{"d_model": 320, "n_experts": 24, "experts_per_token": 2, "balance_bias": false, "n_head": 5, "rope_base": 10000.0, "attn_scale": 0.125, "init_std_o": 0.0249, "lr": 0.00109, "weight_decay": 0.13, "grad_clip": 1.0, "batch_tokens": 32768, "seq_len": 1024, "steps": 8591}
Below are experts of layer 3 (counted from 0) of a mixture-of-experts language model. Rows are named router (the router's row for the expert), gate (a neuron's input weights, with its number), up (a neuron's input weights, with its number), down (a neuron's output weights, with its number) and show model dimensions 160-239. Each number is 500 + 40 x the weight over its row's rms, rounded and kept within 0 to 999. Numbers have three digits each.
Before each expert's rows: a language model's description of what the expert responds to; "comes after" lists some tokens at least twice as common just before its tokens as in all text. This comes from a sample of Wikipedia text that the model never trained on. Tokens count by the router's weight.

# expert 23
It responds to: Standalone space tokens immediately before a number, after table pipes, colons or words, like in 2008, December 9.
comes after: " |", "|", ";", ":", ",", " in"
router:541489505454486492497489548477465548516522436458506452562568533448517495489392539472499509461600509498470435522479502502464433543424519518589455491561497570476421480474541480528536491513512523494555530545477516487571568476511554428478564501
gate0:550565528549496468461405414560501543514470556525483493537482452446448592550565522548448536494473479548454472438542526458536456487492521477490497385505513485476554536482460529568478487489515567474421485519531535492495509469467524518485487524
up0:516512513457502512488394390544501549528495524538449541539486489456400564534547569467481536502416457482492461499494480480544522541503553504543504428508490514518530527516466511457533452498540509434453529513514531482504493437481547501500463503
down0:512495567477558568498507519516527541472522539553443539520510478490497468547501503464477508496528500582479551593535460481505545517445396509560471500519474548520484541486525525564498455516481514451388516466520488403538429490501528527514399502
gate1:446447537525445532475518478564456466433530497566501499451473439525553524453545480474538520540472464519499487537521503505505541490482543442539489554452507499479464480437468554531419554516502509464509488489534463456517483550459527503462540501
up1:462523456490460516397522499521456471451507485559458473468479431461566502485537520477574488601478439472506492515514508511510523487406522464493484553467481475514442493509514539520432504500525433507454504457484527501523479584483512499446534449
down1:533528560444530497523450426441500520513591440468497435575565606558480527513543571492468509566494510457499503499519474565547398486456492497496485473444533491451459507507581461462421578478497469471572547476528500529489450440485504420519466472
gate2:524519490492456439449501495455470421503462526436456502552494494555498476524523489498520570492524420544489473481548523507498496516457461500453512486510491445489515478495488520527580518467537479519542500568549467474537622473522530552496493460
up2:463484486495513493564571455548488477429560450567497445491478475391527506456512487515485464517463543526537473464458474543584526464531456490538447567511547497523553513537488523497479499499425481479467480564502575574488501541505445464508483546
down2:475472499461513523493530462465508514407448456497530433516440476538498555490490500467518483485579486497552442505542461455511542566495464507500554531523531511488455458573553492566525477481515452524427471463508456505460578481569507433441547480
gate3:446479554485462482499544500495478458497483521444513467477480538519494569468459491492458566467469559499501487588446504528522551450497424464473463530457549528480521458561530551510567429502473452497505470496492601455420501523480502501577409515
up3:474460487497575528429494544514496493482487504597554561523469477569487474494453473486506524414483560544510519496551523499522519482548516583497525498526480483512515534478461469501428517496523532586494525534491391546519417394493531439474517478
down3:448560485455498541490489444515455474539560529514540491554475482530464531504499567508432550395485512522458541545541475452523466519502468464498493490413457503525506460455500533507572475468491514489485519455500535440506468566465574428520506435
gate4:437573528429460520490464445536509470443517477535426505489506500524530513539495451513524515476400568465483514497463501534515468517506565578521507530496541450470484417518460490483434490504486481522483505516454519490570414507526516543509486553
up4:542511449509480505527529515487458557507454518506497473479516561473498473455506507436418488486529509517492522575510439444479524528516471454463487572427474531486494510581534442514566483476497512448482494455503449521489555480490504462493479464
down4:500550566506471473540553486402522516462430488495487508510515492520567430445504451486483445485562484466539461491493526512401443410482424579501529513549438522554503479532502481474497508497556504517537499592477579448511482543518546499472518476
gate5:452529478477559434506505411474522533503498463478536494479447541596526477496431409509522531538479489559469435525539472510454494426488546462430445452499471528540479466504542493550530459492462477539532500523456484451495518545474540568551537500
up5:458496518583451505520505494511492557468504485475467467525560466486475533544568460576513476552508466445453501453595591516545491538559550511562483469472436481456469464514437579496487529473473531505461476440544520528505466547537469404500455496
down5:458525479581495478449534534455576561446487469523476560568403517547484484553525505485468528497490417491432530450553393519554554500492603418466485497534537581580524548516555533545522453511467496565568559504551509448523465456442459518458452494
gate6:457534469514435534530528456493404511508566494483472560479504524481478547514382522444530558525489517585530539479541555428506479505551454456532450530466521518533505561553428472480505494457493480538431495537459423497534513535518504484503503465
up6:556452503534524468492544480519470543426535457484458441483476540515561503485535464530464464507534428462503476476534459496532533546429479556524574449514526491509534495449500488553520544509500501477519409462530478519574477499464506494558456565
down6:469462538471441482406483534446485428501484489541451485419465517504550515518433539421462474567461485525471477486527519476500567461582520474450553488577505515466495487525543563512523529590576535542449460417509491566494473523502462474445499480
gate7:505526498407397602481499520503498486481478503531519443454436530528549494498544520527413527615460483491559495492516499566516536530502504558485466486540458410450512470519504500559523529488514497551472526490467541511464475508474466574501480477
up7:561507473429446592506439536481513517539448537497511498511537554550477497559546475545373579473513524442553472496564539566508502509482470480509494562547498466513465486492513566516536514555481527579442454542534492513500535442521481527498519510
down7:521466461455498524497425509522533493503471589478488505502459520536488504492535480480467584465489502485466575474472507479506488480575541486539490503511527498487436474456398547506562478545454512553530503600461472508548524421452481499535503449
gate8:491409429471446515524522449550569490552470497561514542493517508545547508546549563604517468468529543546555449489481497374547540490526524493487532502536505523578550494466424522501514496456490471490483571505511523474456425483456456472520430499
up8:501553565545545499527454534464486468466511596510509488550558485479452502508496491478476464486479449510505572501487487548494453461476531477522502459565500548489481486511514470419466533544489491496464432477508453536526541478541512555530538475
down8:457534457487448509546482488550490576499510442471497505541484446620468543487510599548495476489459381503543540492536474460449343500564468457517474508480458535462481548487477422509540553517477470505515436528478537513549488487452510414495528491
gate9:548444553526470545423472415497483486470450524525493451528512503491538505486612520533480487530485417497473519484505446494399499539480528466510535539543524425507547543566470480471521490509519521530475454502540592513468535544561514564478479432
up9:506432467533478481459472535493466444534485565459521554483505499508562471542565465484425468424455495534472475507558504550498415520451473498510506415557630517500486538537506526497435397441495504558537520508525499556431547487492438479534494543
down9:476438513496497535441493435466474493558447590469468471481527476462563496485493506476491434448490501541467440440504511543472489506514480496468555500544615529485496444505449511485590498489481428548512543499476519558514565519529492500488587466
gate10:429458381483537526459571470488476508522460501537556508457517480539515540482569504484510462528513476492553492587509487468475533547463497577533446530474472467503474529529468544467495443513485480536449448472452447476514550557496457465511564496
up10:498452498488554443497565432478485462626479503515518530534456461483471562527434488520516441502477580588493485516462487445455533526480493422482459450498535465514477577510502446507482515486398489505504466523520529468586470488545477551578482524
down10:523496504484486467499550506443489426467473485520473507426427556486474479550454474530553507527538504542532471522510488519486603546509546499500434493571443503506519503546508515537535493524522504471587544499425432394510481521551501521505460519
gate11:472504475505468540466483500487494495491516519539453524530531478488470491462398483501562507529467509529466478385448503474484498459471524566517508483538499475528552561464457548546579536547510490451500458524501561496456414581501499541591434498
up11:553417503571495498521541540466503523476524540467400473444505492477474467478437523524536480528472492432496544439424562504525507529456552524544461459543487518465525487495469444529553576533464501488461409526590525519510418534522511530462458489
down11:514532487533484467463480465525535536582372526506411542496535414488468528446561496462521460509466495519552485531483504549529466537632472550521502533563481572511474467507534508524503507539493532613477533446498484552508538534527584431450500490
gate12:447569478525497510593463534577480442475466491523534539509499436471494480508535481496510467457553484462497498535481495451537411457465556490600549475509505498462539476554497454483505516426453458496550554572522537458557566549547497531510493474
up12:527506487469511535481589544519480451470478475540494462538489456507478462522521549441523438448502513499504449509510522498510458481429537498557536417491496535511511482518488494512519541486500509565549515563520485437523551506482457512543494515
down12:438503498545498514512496552459427607496459494449490455605524493541503522489502500404472553500484483445504493529450515517502395514450495523469500478378486555537528477503491471507508517468520479482474524516519498483513572453485509507535428425

# expert 2
It responds to: Table pipes, digits and signs in score or time tables, plus mid-word fragments in names and terms, e.g. Dimavičius, naphthalen, recommenced.
comes after: "0", "4", "2", "3", "5", "7"
router:553538486465502472481508536542502517506551481491489436525526514484464485515486560488438489500498469459464468500524469489570489591439519531616523475554522477478445545460508536455584489519471448537523461534464551546520544499442534462468504569
gate0:470519479479507480422465486513489455533490544571430480493508457524511535528512513464479539486450472557496491447553535533477531501435529491439507562510535491529455534529462514470507522493495452574487489439508513508512497571478445524483473585
up0:477612540494439432443495474521512533483492597452493475411483453483528457535543537489403449498480533511480524528494470451482506650612465527499503460477511470542479567461484466522493508472465560447559522473560506463477464467444511491469532523
down0:549442445505457572457484561514544479536522444506525487459492551515509495469471503504489491479495541458489489552480446533553456460451554494442476414540492543494507581543547468498505507536541479497406550505502562534540516462398497471506486485
gate1:503532480485491536480489494545507522534554438491407462472529386525443541476475439547476488585388497453500505484529408424543544484420483458491562466554499480559511508501468503518517496482507407512535505552572493540475535535491444500530493471
up1:441417524549424536494399480515492513559507456432539554412464528501519553525471462539476527495524525532433499521521531494508518529527470552539446504473535478447499452535488549550535468508515550558467544534513542526423536452488556551446510536
down1:547492524474549469540499516508590479498541455550596473549540482513426514471557465489506476472406586545485569532472525500517465484490459498490506420442481467487521522443476492483504537481504448522486593389491539582438446593506478531551504488
gate2:439513524510540494487512472532439473515533511523515530479476480476476482549429535555529528545509471555451406548513484466487459425427464436482400463491523563454509572503503588478463487497512554498511529508470498510507470520475492490491470465
up2:512502531468410500522475482527498443520482509490499504515551513432505598488487489503511467485549521488528515486401444510534562461498550476467588557438513478512488497512559395499460502516569492456509490499479536530480470474540476482511430502
down2:521515487499507507525480471477471492533465496599558537454474515523518545540439413512491488414502559532558491514544493465523538510529497476412477527471511495546467505526499495422434528544525492523564422419553470490520510561495530474481438531
gate3:516509546567496543513479525524458507544585456555467510559479586550486528440550547498460503503484514532504492508506552529516566483419508500566490442446461487545483492511476544531574485487457546466526493521542496544461456557517460440461446503
up3:543470495496505565467475513560479464569560528477463556544459541587535465443498423476478503490505503464511533532530542503465497513426489491501459434478526464517461525490496563550452472440499591523463488475547472539511467515476452398474528463
down3:568446505523501577511438492480551500449532514478502569574524457441479503507508476510531607505537494482507472512462638460557518506546535527522495503493451427526502550508519510546364555578500454437545505499576474524492460532506469492531535499
gate4:483653572544468497505529452536503488451501520509515490484457497552552485544547547521539492475479504487526561549487488462594538481510482454525523378497511456457526504517472427487522582452427549495473456500547486507520444505523594486573429522
up4:518498484483533501579449486514461551507512493486448415463489541569507475509487538469540522525489538500531451502529521409481498477471538505526528548535474597479553462464638458521480513628494493490432504523533424482529516518525430594482492520
down4:548459518553503449496510513515467469478515483516446458558519509536418495498517524503484561546417488504448463519513484474471475535514469493544511512604460430518519470479487549430464526505494518470444520532505466535515605487492433506574472527
gate5:557473471465458553542504414496496495546490441503514451517499474500463463445555497537465518586493522429476529606487475518537595539556489515536440476484516527415457457534502541465536453476528502543453453495485512560476451498513500528538456545
up5:482475464446507549516462447525514454498481494481495464579492457476436511501514536590459483549463478487529478485488504479551510528497486595537545525464546480432477547569518563430633471459536575473479439465501510485512497495527537549549457550
down5:504506509495552537537517463433421500546502487564523520501473559493530493533526451454498543467531463405554502475479461501530506437545529494581532533458510432478602475493558506579485514495511475484565496543469468555492556430482544441510486383
gate6:532593502496542501471485512478535504505478496486528506528538462512542551417487507499534490424544549513524423457548496552528540501483535450509438561478493497510512460480566499453523489548457514506482550471515450504567422467438468470473455513
up6:539526569538487554538517492514517484549522487484522469504434457479461457531511455502416479508517429490489583607491593566467493505490450500532485481534422462534503454467405519479578510457490496504495463487535582510478519472493495523487547523
down6:391519574483516513549566532512458483489491496482518547505470540573518502453481545484461448514505536532518565483488521506449516443457471496513509455484518504484465480588426462521529502543503562443458536421501527571479482549566504549467508590
gate7:487483453515496512479534503460500434499530512497479522500544566505491563464462516462386518593524504540499509612493437482466530414569531485561506529461471454500574464490533462495499479437530578517549464476461494474466473463567542496477465488
up7:462453460443506487479468507498520383524458474506501539448556518419450507466493450477434499511491490432472549520496524550531487556426492534501548493483556580483497538472522517456517494485518511557468541502424509550496604477458452453407553391
down7:512504538558492486479513472447504482516470508536561440479577449454463501602455452457485479491478557494450468441465520481466557513488527504512528500476458525548505535518494484495476477511496551527481547519448426504502459589472526474509515447
gate8:449491513552483499504500535590467510496484443527506512555467506552488515431474576484461562512524465570538548494449467480505590518460418489469487432455548524511502478513483509470576526452477538491466458461571545456508456541513545502495452511
up8:506539572582434495509496562537480475441487442556514489557460460564460564491506536515463535512504446560543539518492466445572509481469470499520516476451488451532489480529452544493578517457496531505454479522566523406575470505527526478465478496
down8:508509552466479559513526486528512525476474553479546490487485550527460449574516482452577539479506505511408477447459512499519540443495538586539503443456481487530454538479521469494495534546484472482471479474476496535485540457497517485530575520
gate9:531520525523489512467484498566494466469481443546434497495427516505516565500482564509537499488460520513534510436524509480429506451549513508464507498544602498475600513465488489559504497517473520501452587449521504556445529484572477577537529504
up9:457603474502547486552546569461494547515484560557539547476508469489495573482414520543537523460503404526563468512522508453496488493427525487463498542508442468474511507516474521520465477448558555511520527569505578463517546422532536504505473439
down9:472537526425498419541551469503463528529473483494439456479523504427556454551435453501537513475486512464485478425493524475491566449541466522553440514542396581497513493526518532513543527573573448536482500475495518612473542516538485520573453510
gate10:453539504482458512485497458531434508501460460537489461505468542542509442483501541502485575524497489435588458543451497511502544515522490492500480507546440472474472541491506548475498510468474522515503486467460512581488589439504499493525468432
up10:540545493539486576481417466455538476501441483442571499492502476488471528492531535486481486472471480382553487499485460512566518468440425488482531461515485560560525405471489450576468568454502455477497488497565469551520449428490495498562501500
down10:456408465519445437541513458503506533443448527526548484487517491517474493451431467597559499442490543549537501491512479504449575509518507511504559510530434486497512462495539490572534545539408473543446520465587509421531530515455499482499460452
gate11:477491510420473554496505438534462488378476501518496551575519533592491532481480504558489424561468431515476482525431430536542434540549495544431537471522532483513477490445566539533466542485443490538453547546491522525531469513532475561451497524
up11:500520434508503525499544497433476492494521508516429514424543457534563484451490505463588521491462459538506484529508505492472548552501546399495584587482477510520485420493569530540501407502428551560509572438480566558467496495513558525519500463
down11:540471456551494569557444510485434499552499479496404539461532534539503464502478494498515490493492503472485531434485404432470523495502481506527505489492492428475512477544499517410464561470501476500553488516532556434526519531487453504455467503
gate12:507476522523530458545456499503517552505474477516507530525525490538529466503461485553447512531519488573497534435467459470530535495477515516516457488494550455469438473506544529513495556499530518487524454471456424486410488459476481482517426433
up12:491493520510577438486536478519596487442555560553488467407483486525512511538486494492536506416564475523502525507497490613512523471480499471492496558552506499543571445463466494464550512521536572504461528504530550488514470505468558452456443551
down12:520451500417549496464485551535454517516473490534497528476513480507564478479474553528533519508486466478502568557478501416556414528506459503530509546480496470499543578531472504561530469467498514529525594495465444443484457459494486428426456443

# expert 15
It responds to: Articles and determiners starting a noun phrase, mostly a, an, the, its, his, often after is or a comma, like was a former.
comes after: ".", " is", ".\n\n", " as", ",", " with"
router:532554461442582490446473572543526494476538506453456560541510483443446509488484484448497515528505496480562462468492517530550523524427528511515577500511560500504445454456510525504487475518498489533588517525494522565488581468507541445396542519
gate0:531475504472408526550493527488600485538458501540576519494495516520408522564474490546445556525453483534497582483463536491457514511473474421513509482520490470541491487504452540613536501438560477431539496455516516397518519474444487483580534518
up0:489520502505588549459526507503431529476484519460451477475458524459528521417536525435581476487520513492471450486525437532516458473530499570483501429526590503483466511464553435394488436532478512455488512550539546594531481513560520492498516512
down0:509571505449434457521542501501473492532473500518617485489536538502557517489480477522577507495522532454512506505465538485547512501577455444519488540502572537470495498494555576518476514571433475438524467492562538450516447399509460451544467456
gate1:509488420464511437532536577446568463472534503548505466546494471484493506526458536461510509564550517574497459492510582470503524539468489460525499573491483499441564470589510466437536551473444502460492573511467560462461521529511503515558433493
up1:522476548554522539505537460530500530487469493543516531445454544511538471415483532532498510433525521508475482524444452517522445462524521504497467486499499450516471476486513430508499547538497486478498499462516487495535445498522496495539562440
down1:533532461555506535507477459446426478527500506466553481442480481514436473525486619506553489605477449582414566545552462436553441503453448463492467514483515483445554481486519442501462510475496513496403466559442485487471482494472530598487440483
gate2:453508504555537469516513490497459411480461535541458554468568525547523500454433512496479446494552492565502452536476578464443502480519407415428530588466481460478535494515525523480464456540523532506538492448479491519512552506462462437502538423
up2:527510573518550483505476518474512405535477513530495485478471435476519508516450471507578519512526503566497461497552499526532550437450463476478516507528488425524557528437539547496477523557494509468508481477539522488503503537485504491577525480
down2:491524498537512512471494505459479408577492474470455502438490445517515510476440514561553549435572468566476407477517526478448572566490425507529485466551528519514519538489495472502429472492540519477454504500570510466510554466442463535452475504
gate3:500507528434445436491449501543558485508477506447552585450513441479496481444551468488481542531524424444524416522572553532581536500502495495660482552516552454493529548518474482452403501481514427473563528523448473509534528496523494488472548474
up3:466574488400450464408479556526488501556500492532546522431509483503530522471545508540476500519462483499488500531558464580523503434486466432501508515498495414491501458543523494435483511537521437485586517528400517483547479461444512501528514485
down3:480513520511482441428466484521504505498457506469558519481497459565535467515514535440477511507540486426479446492545544516657419514546454537550498553565584488509508440470452486451446538544572461515549509563433452481489447473482499523472487512
gate4:512509448491488434444448517528539444465439495590501495530414492548553471472519472476467553587475420472498481496474446501561601481471558558516466497506525507507513454469492486448579500541490479460507526503429517496508490479513480527446520551
up4:428544477546521565533520514487476554472501531450516554456517498454445482484525605545551511441518531558507461521549496540484463499537490475482531532475474434505512592449486529581428516467500513467487493508540451515537505517463477488531486457
down4:494479454539531470464476503506491498459488502550498472521522554473531465492532480509456468496506488453499532618462514546494528545451503479489486519526539471504470527506482421563541444538482484519462575503491510490533502480593545445473520565
gate5:487533459559518518435526510539452502499511536543451392485430496530495380479451506455571503531443510499449486499480408487472528552471531533524495535438456563485463499448447515509514475534490439451493439453458499500469491524525483525514475478
up5:465530488437501512546503517574500524470526509501552460483491517541495394389494483477590492496464476464557464498501424533499542555489494512533505496525513536495487496423498583545507507473454503469508520501484456487511480530499516460484510412
down5:477488486474448443535461527569575455480461458527485486476404489439443469550489530584539469525517488436460487442483505507498521513516470506526416498546457528526486571467507508480506572571557480583529485453481626555508590534513486534485535479
gate6:575511555501491514565521508491528543480520432424528508490464451455521447515530487476430447533509516500507540550496490464535507443539489492460487529444464525494488570612482448520452536505465468510480510518480500506513514529506529521535476482
up6:531510565490448498581456574442544514537455518460514510491514518483573506534486529442480456447508592509425588530564512556542527485553564495466488492461429472528454500526508469523490483479511503546536482471491433475535444436543511493477466474
down6:494513504544427419494446418534461470497526479443520467508466599538486462598475490488411510516497520506441533559468445483640513476476458522577426528452516524473481480518540478507534502548519513516497505474483505458528490462418487520506500509
gate7:509537515550448565534551524532488460542470561525517481535470514482509457460443515523534469489492506514453505599497540524417406504511431456452516574507457425499480523428540452502510539493466465498506477472506534483428444531533515512521505470
up7:563538503517441542498526472555502474513536563519502460549445510436516495489472554491512472531480553532438491579501532500496378475491453498440516531551497430497540515481477502485563497455459501429497412472465566524453454503540503547517516494
down7:479551528463561514450497467528512432533516520496551553556480523372474463465440560467417480560493527494481536511536471577506580467478515523461549502478404502447534433462513525512508525532521496482454471386496503518441509558468515515547558557
gate8:506456511464451510583552480478488535456445477518438501500474483491430455483521516462449470528525427548452523468472475484490565532446514548401412504524535566505528468500596507480503529443514501517498432482469502470428532490532489506375497466
up8:454574455541534466468518485484442470532600528491566464491533508466526506538485499537525523476477502489527511528475574571483472518477504518564485495532491435473557493481559518534505425490482437531522528465501520496458484563524501480594491532
down8:516499455531470514467512452495468533544527389484534440448555532478523499469497551460422570488574462519390476488506537511511520465559463467521447567497547467515508477476509487468458499453472470537495541515562531491446508511491415513506469547
gate9:449453530506525459491484535503497481411482551519488477492456531502527397497543450504508506509554489480475517492465497533469514464527536437511507507491525448532572503420457535496485532472486545562488527471472503547556437511461472468572529525
up9:496517471464480523521548529510506486548525450452545511499495543483427458505481509474514533499523467506508432550520514476532494534457451514581538527490505550470445530535579493426530492474516453464522497434539437471441591498474487474441473487
down9:507520442475533600551472461525515486549529463464507493528449520574484480564521528482486534597473462483477465497561431437542427529561455505511499588518424468524512527561551422448458486484537505512470421489475466461475600450488555529482466503
gate10:442434410427606536507390513415487511485441523526476544443471455487488515526444398465591546462494537533470472522476578537476499429477495468474516527474477489464546531519409622500514576476553480506412458487477509538444540465466502473481448498
up10:531547613508392513509554472558465494490472499452560491565495501527488550468480584570442459520454480480532492533458467442550523500518495551550503485500545486573433461472538447515510464498492450474520570531499509494606468540469525510545552515
down10:493519501528463557510521467424484483471533441487540480529568508456548492440503569416588500452559493456545485522481471526539570424490475581506530550508511517483472476516470480526529516532487448537414512452489455499517405459455479539511499452
gate11:491459586487541451528499507446516469467526521519486498513468447490580438544543531477509453531466498517460517470522520482409583470533541495502478542432434455496501433583470530541480466481462502513462557476560494435539457438491530485458497526
up11:565492482451480446493446430507520510546504494605491439513538535544512482532476479561523478539533509531503473523448512493440495415459496549527466526492489606518476510414510462486481545507463475539467489486504451419476588501499507513559510484
down11:522529490517505492487418513552528448480555472565463492417562508489467564503542427492447483560509487505563533564456449474530480478545464527516455592523518545483504564549487513512476460465426477466485475434506477474473455440547430571472466497
gate12:533546553450536475445452467494460478580498517511522502589470457449550541518497534495459461485508544489468492504510446487507480535465485490529507532489490471499467577528442522525437505444551530534455495497469403472462517403582495476462502551
up12:449468423509508514489522566475567521428526552554499487462514519533465456410525466468550505501507513507555446475427602472471531452538516503558503528488515524554551494487530455497541511544425496420530500534504612539496467580474505502520514453
down12:540518448524501446540487482578505481444409490493548509499536506564509419451391451536561508444467469488531500466507485540503509532495404527506525450518549364518496581558535491501501538550624555485474484508497498528494542496506429524476487543

# expert 7
It responds to: Conjunctions and linking prepositions joining clauses, mostly and, also to, or, but, with, for, as, in running prose.
comes after: ",", "5", "%", ")", "\"", "s"
router:512513538488420460516488483550516467467572463501478432524518473507480479532453565525554493552515457411528454447523483474501491534468504499551587478515529463478488500459501451410562476569513518494537553559467501539541524488373501467424524529
gate0:456472585534490499420514548597468454535515453471463518501420436428530575456536511505482487536484406565484464427506518471530507459560552489440464552570527530456548552496529499483465508477468531478539497519522496549491459464524494440546499531
up0:504467554507467519509528457536497494533557421447451539475479453508513493451501550536461460523505485453471443483560471482526569430512500470440508510463518509433466497499552500518537469511412534553552483471557477562547459492525429468568573477
down0:494462482502510484508572461491509503520509576524504558484513483511489489514496504545535494416472548520532482499448532482520467504505484486573564416541520459511540558472388429511463520508580484480525554601464531504469552551505458534415503459
gate1:488456534593523457443536477448465490486505482477513547461409482485540449470446446483508493506427437451494522477523535453530426463469489430540549508491518509561574574455527506516545583550510477487540546493455440522545577510495562485497561488
up1:566492536544507466459541420502431436461533488548502519556526514484479508452507455499568474584447409482536446465550565482503440420529556505497551479459497463467543546493503416494511517468502450423536560504455407517456528432480568494457550431
down1:544530517497476495493479538498488545583489527469446479511523608522448505430520451558481510495521511550453516500550545504503598479465573471463474552460428522581486437468541532518485428558505505553439538523482455444482520457513499512533501548
gate2:475563561497474533483471492503493426510485497518584556528515476410603511543486547475553501443554469560459464484537561467443462493459550556523468517513510484565562467455473461509522467498480497474505484502535401551484505560518472517536484514
up2:513521427454488502476473458519534519581505481541546499514522534441497477560567524518507520517429472462470482538485563444432431460456548512409530484456485485478478548448513499496533428442477505456428400582443488515488474489471497586494565528
down2:547472540508495511501471524499535530493541544428478512529501487485511543483479494483512516487477509579502516521542489556448403505449477494486438530448485511432545509496513582493471491465475534448560497532491525464539488481518628560453555454
gate3:581484506523474482562466445444531541520522483505532444592539487524467524506459425541517474537536477530532504520411410468469528534525548493488482436497504590534435482530514494514580548512556452560489484499431585503509464504435482519492504500
up3:519494481438581620494479440443542548462570518515478514528533537531451497427423532520517553506458494516492548498469477531503505523476487483524495573476458508536505442473533561523492481474567516456415531464513481471468553521501503478536486495
down3:507487516427539491460479568452457490556498552524500521554544536444503520520549450521515533493573515548473498614570523483512530532458600551559487471426517507484517491508546493552486534425569523484538493548454504482492541482503552498468463427
gate4:466431462459514496474430533488516592456494565502486529561532538457522451465491550519464453540492491563462509507462507491528517503549597495530541543454454452494509506480516504515556512476555492446512473475516482475461425455492475483475487474
up4:477538490532488535560547457496477490472524484501453578451494550507402561506498473528509517528534540516528469491489512497482496485506497491510501538531413525404498453511539487495453451513516539427619518505511544531508478469557607507505457456
down4:474525535506450563553511603479451507510503564566429509451482590524478515510558343518522529527499544499507462489491533498480501488534544520571494509506454469421545562497523526578462420476485471427556540543477531521520526472536568451470556497
gate5:477441516496500506408482571502484512523533490551488461479462502497493505500510477507509573544481529574511567502545482566388577513498539548485488471489477478545535467467465454562530607455527568519462517519436577484445528498474555508545455424
up5:488441487464535532501467479532490460392437467522545428519557452470487562477491524488455448469568465555448569450543507515528489477542516482532471526497469448446529506451503531522543492486488497482485388502549496434446484601516563512516542482
down5:478473483474539474513545432518470486427437480563518466450569517468470465495424433460443503518454534497476536521538445506480485447559565444507462487480579522462438471500444498531540511509518493519432409533537484425493467537516477460540533516
gate6:543557517502508474467450470488478547467556479480540517562499465471488537458528569485472459502529452508426531505520484532542525505528484521508491462468445525468477551486487470541518446474509465500474503504521486476438507591483497606485496531
up6:481487504557466501524400505437453457481488566529551500525472468457524504532414567466519518481557463512515499499542556566527513396518440487517542629483430505406456488523499441446439490538532478493519485454475492522455496511537559495498525540
down6:432434460451470559455440516538489441453445544495460466515544492538501542543456419528533498583519457544510437511499598499498527490530505475501551549553488480503525476503508469517484545491492543462472480610499557515576522474497547497455520586
gate7:459487555558447567472547504505497557472465541518533521505481473470469422523432487491451459484565520521506525491468539588532511512457442492496567538494514494461439513534492540584495473478472554596428535476487469520463543505453488461477460466
up7:396481498558525480456417449435473487454471463586462518470522501458468514518486446493482567509484493462597477521420540433447494383431548528521475564500555452449472495455523465478465539473501590568558483488534490508410479535510531505473540564
down7:500565575590432595532459522514493537461471515523525578508469579489486431562539551462481395503592543462543456488535429488528430479591524447534544493454436480560499487497463457536483453526510475536500522582519463449495519443471457596552528471
gate8:504445468449441481524513579527487478500477458534581505531480517432518514414491465459512442496526482512519522481503500479549530493559513523512510474522515529597520516547462401482569567495539499581506476484433527456459537493474487459523470497
up8:479410489456562460561478533573478476576570517453487571510522484497540524521533471483490489462482504510469541505551491545514566515526516479527489505564496484563521514536515555496512500483532446484463559506495569531396533495478478494511496467
down8:487481488458430436496493564574603437556479490508547492529586479514493531506458512474501378444533504473587511427500495520559491507518432532562484512501449492490492553483476505451530559519525561540469482418485577471462508588483461500521430487
gate9:538583443551527515499500517481469546423585509480458442440499479588466472540568444538490462482460531490506449585470505476507484529527581477472570497452450519465494572558516558500532522426507557509409481469460533489481418523528477513543485429
up9:450464587523526482536508543536463505485518537412516554459507467573544520547482521517476501471502525481495529527500464469494557479486436509516550512497460486528508562447501501518497546482532496399505510496589454497541530544490601472489520452
down9:558517516563439515499482531501533509514470573459449468455506443555466535532498517592494547533456509504549517565431460521495447563500454443514588455529484472520471586500516470473489578513531539433499461518519499502583454605618471463513548435
gate10:545530521432446532458489409597500483515483519482587505482465495433506532524610468515521556530505453497536466428531488518430524635508513481534518504479459494466454509510448581500539441414483444567570526472512450550471429464471463534492483449
up10:445470548451459532456464522506481508460526460568481490491506483587505455390444542431467543597549478463528494497460497476521480428464459427491458515479486495467478472480427425482484462495490590451529546544528504491492450496487510467502517533
down10:516508510529609354500508466530526512499538474494518500565589481512523512520497450415563492583518511550459424510497542489466428464522521494529476473470551529587510464523493511526486509537547507517494492498424463537486526527514520471464545554
gate11:441452527498456477559516455428531454469483559459535518502535435421515501507476517484447449490500479572508565469606499469542497481522491467412426489495477474475572491519529508474522486494543525452482480500459426532497508547513560465563518485
up11:531499480434465439518402521537519526533529523469431503497479520496477517457535492589504465509480497451516507498493545451508466498539493534415505483508445452541494563517498474552498489483471573452471444503435511540461512479500513581515446513
down11:512517536483488514438533404509537506524415576547527558521450471459476583477538495481434515506544487511510500512489445432545513442544534496423477509478593477426499521537512516509491479481511580520504484451485475512441536592537526517516466429
gate12:501501470480542489511469471422476567473482554534493502494499511497580543522526460455532551551496495530453464493489520507480460398486539439428496549490512458488510518492537446504465492489445582455491548516501533447476481443487507483489483400
up12:492497488556462543532538540467461490535517511493522462453509491489455536523543571539465507599506459541561496454464502463492500419481483446534474554490489499545531545478495467519519539497482479462542596476523501475448437461537470521456458520
down12:537531482502458542564433546531483398524515464528526485482471505464469486517514519493490431499496489429486552486495444505473511569545459450504472505485502506474483521497507564504472517486551497507490447427504446448553474591502472504492505532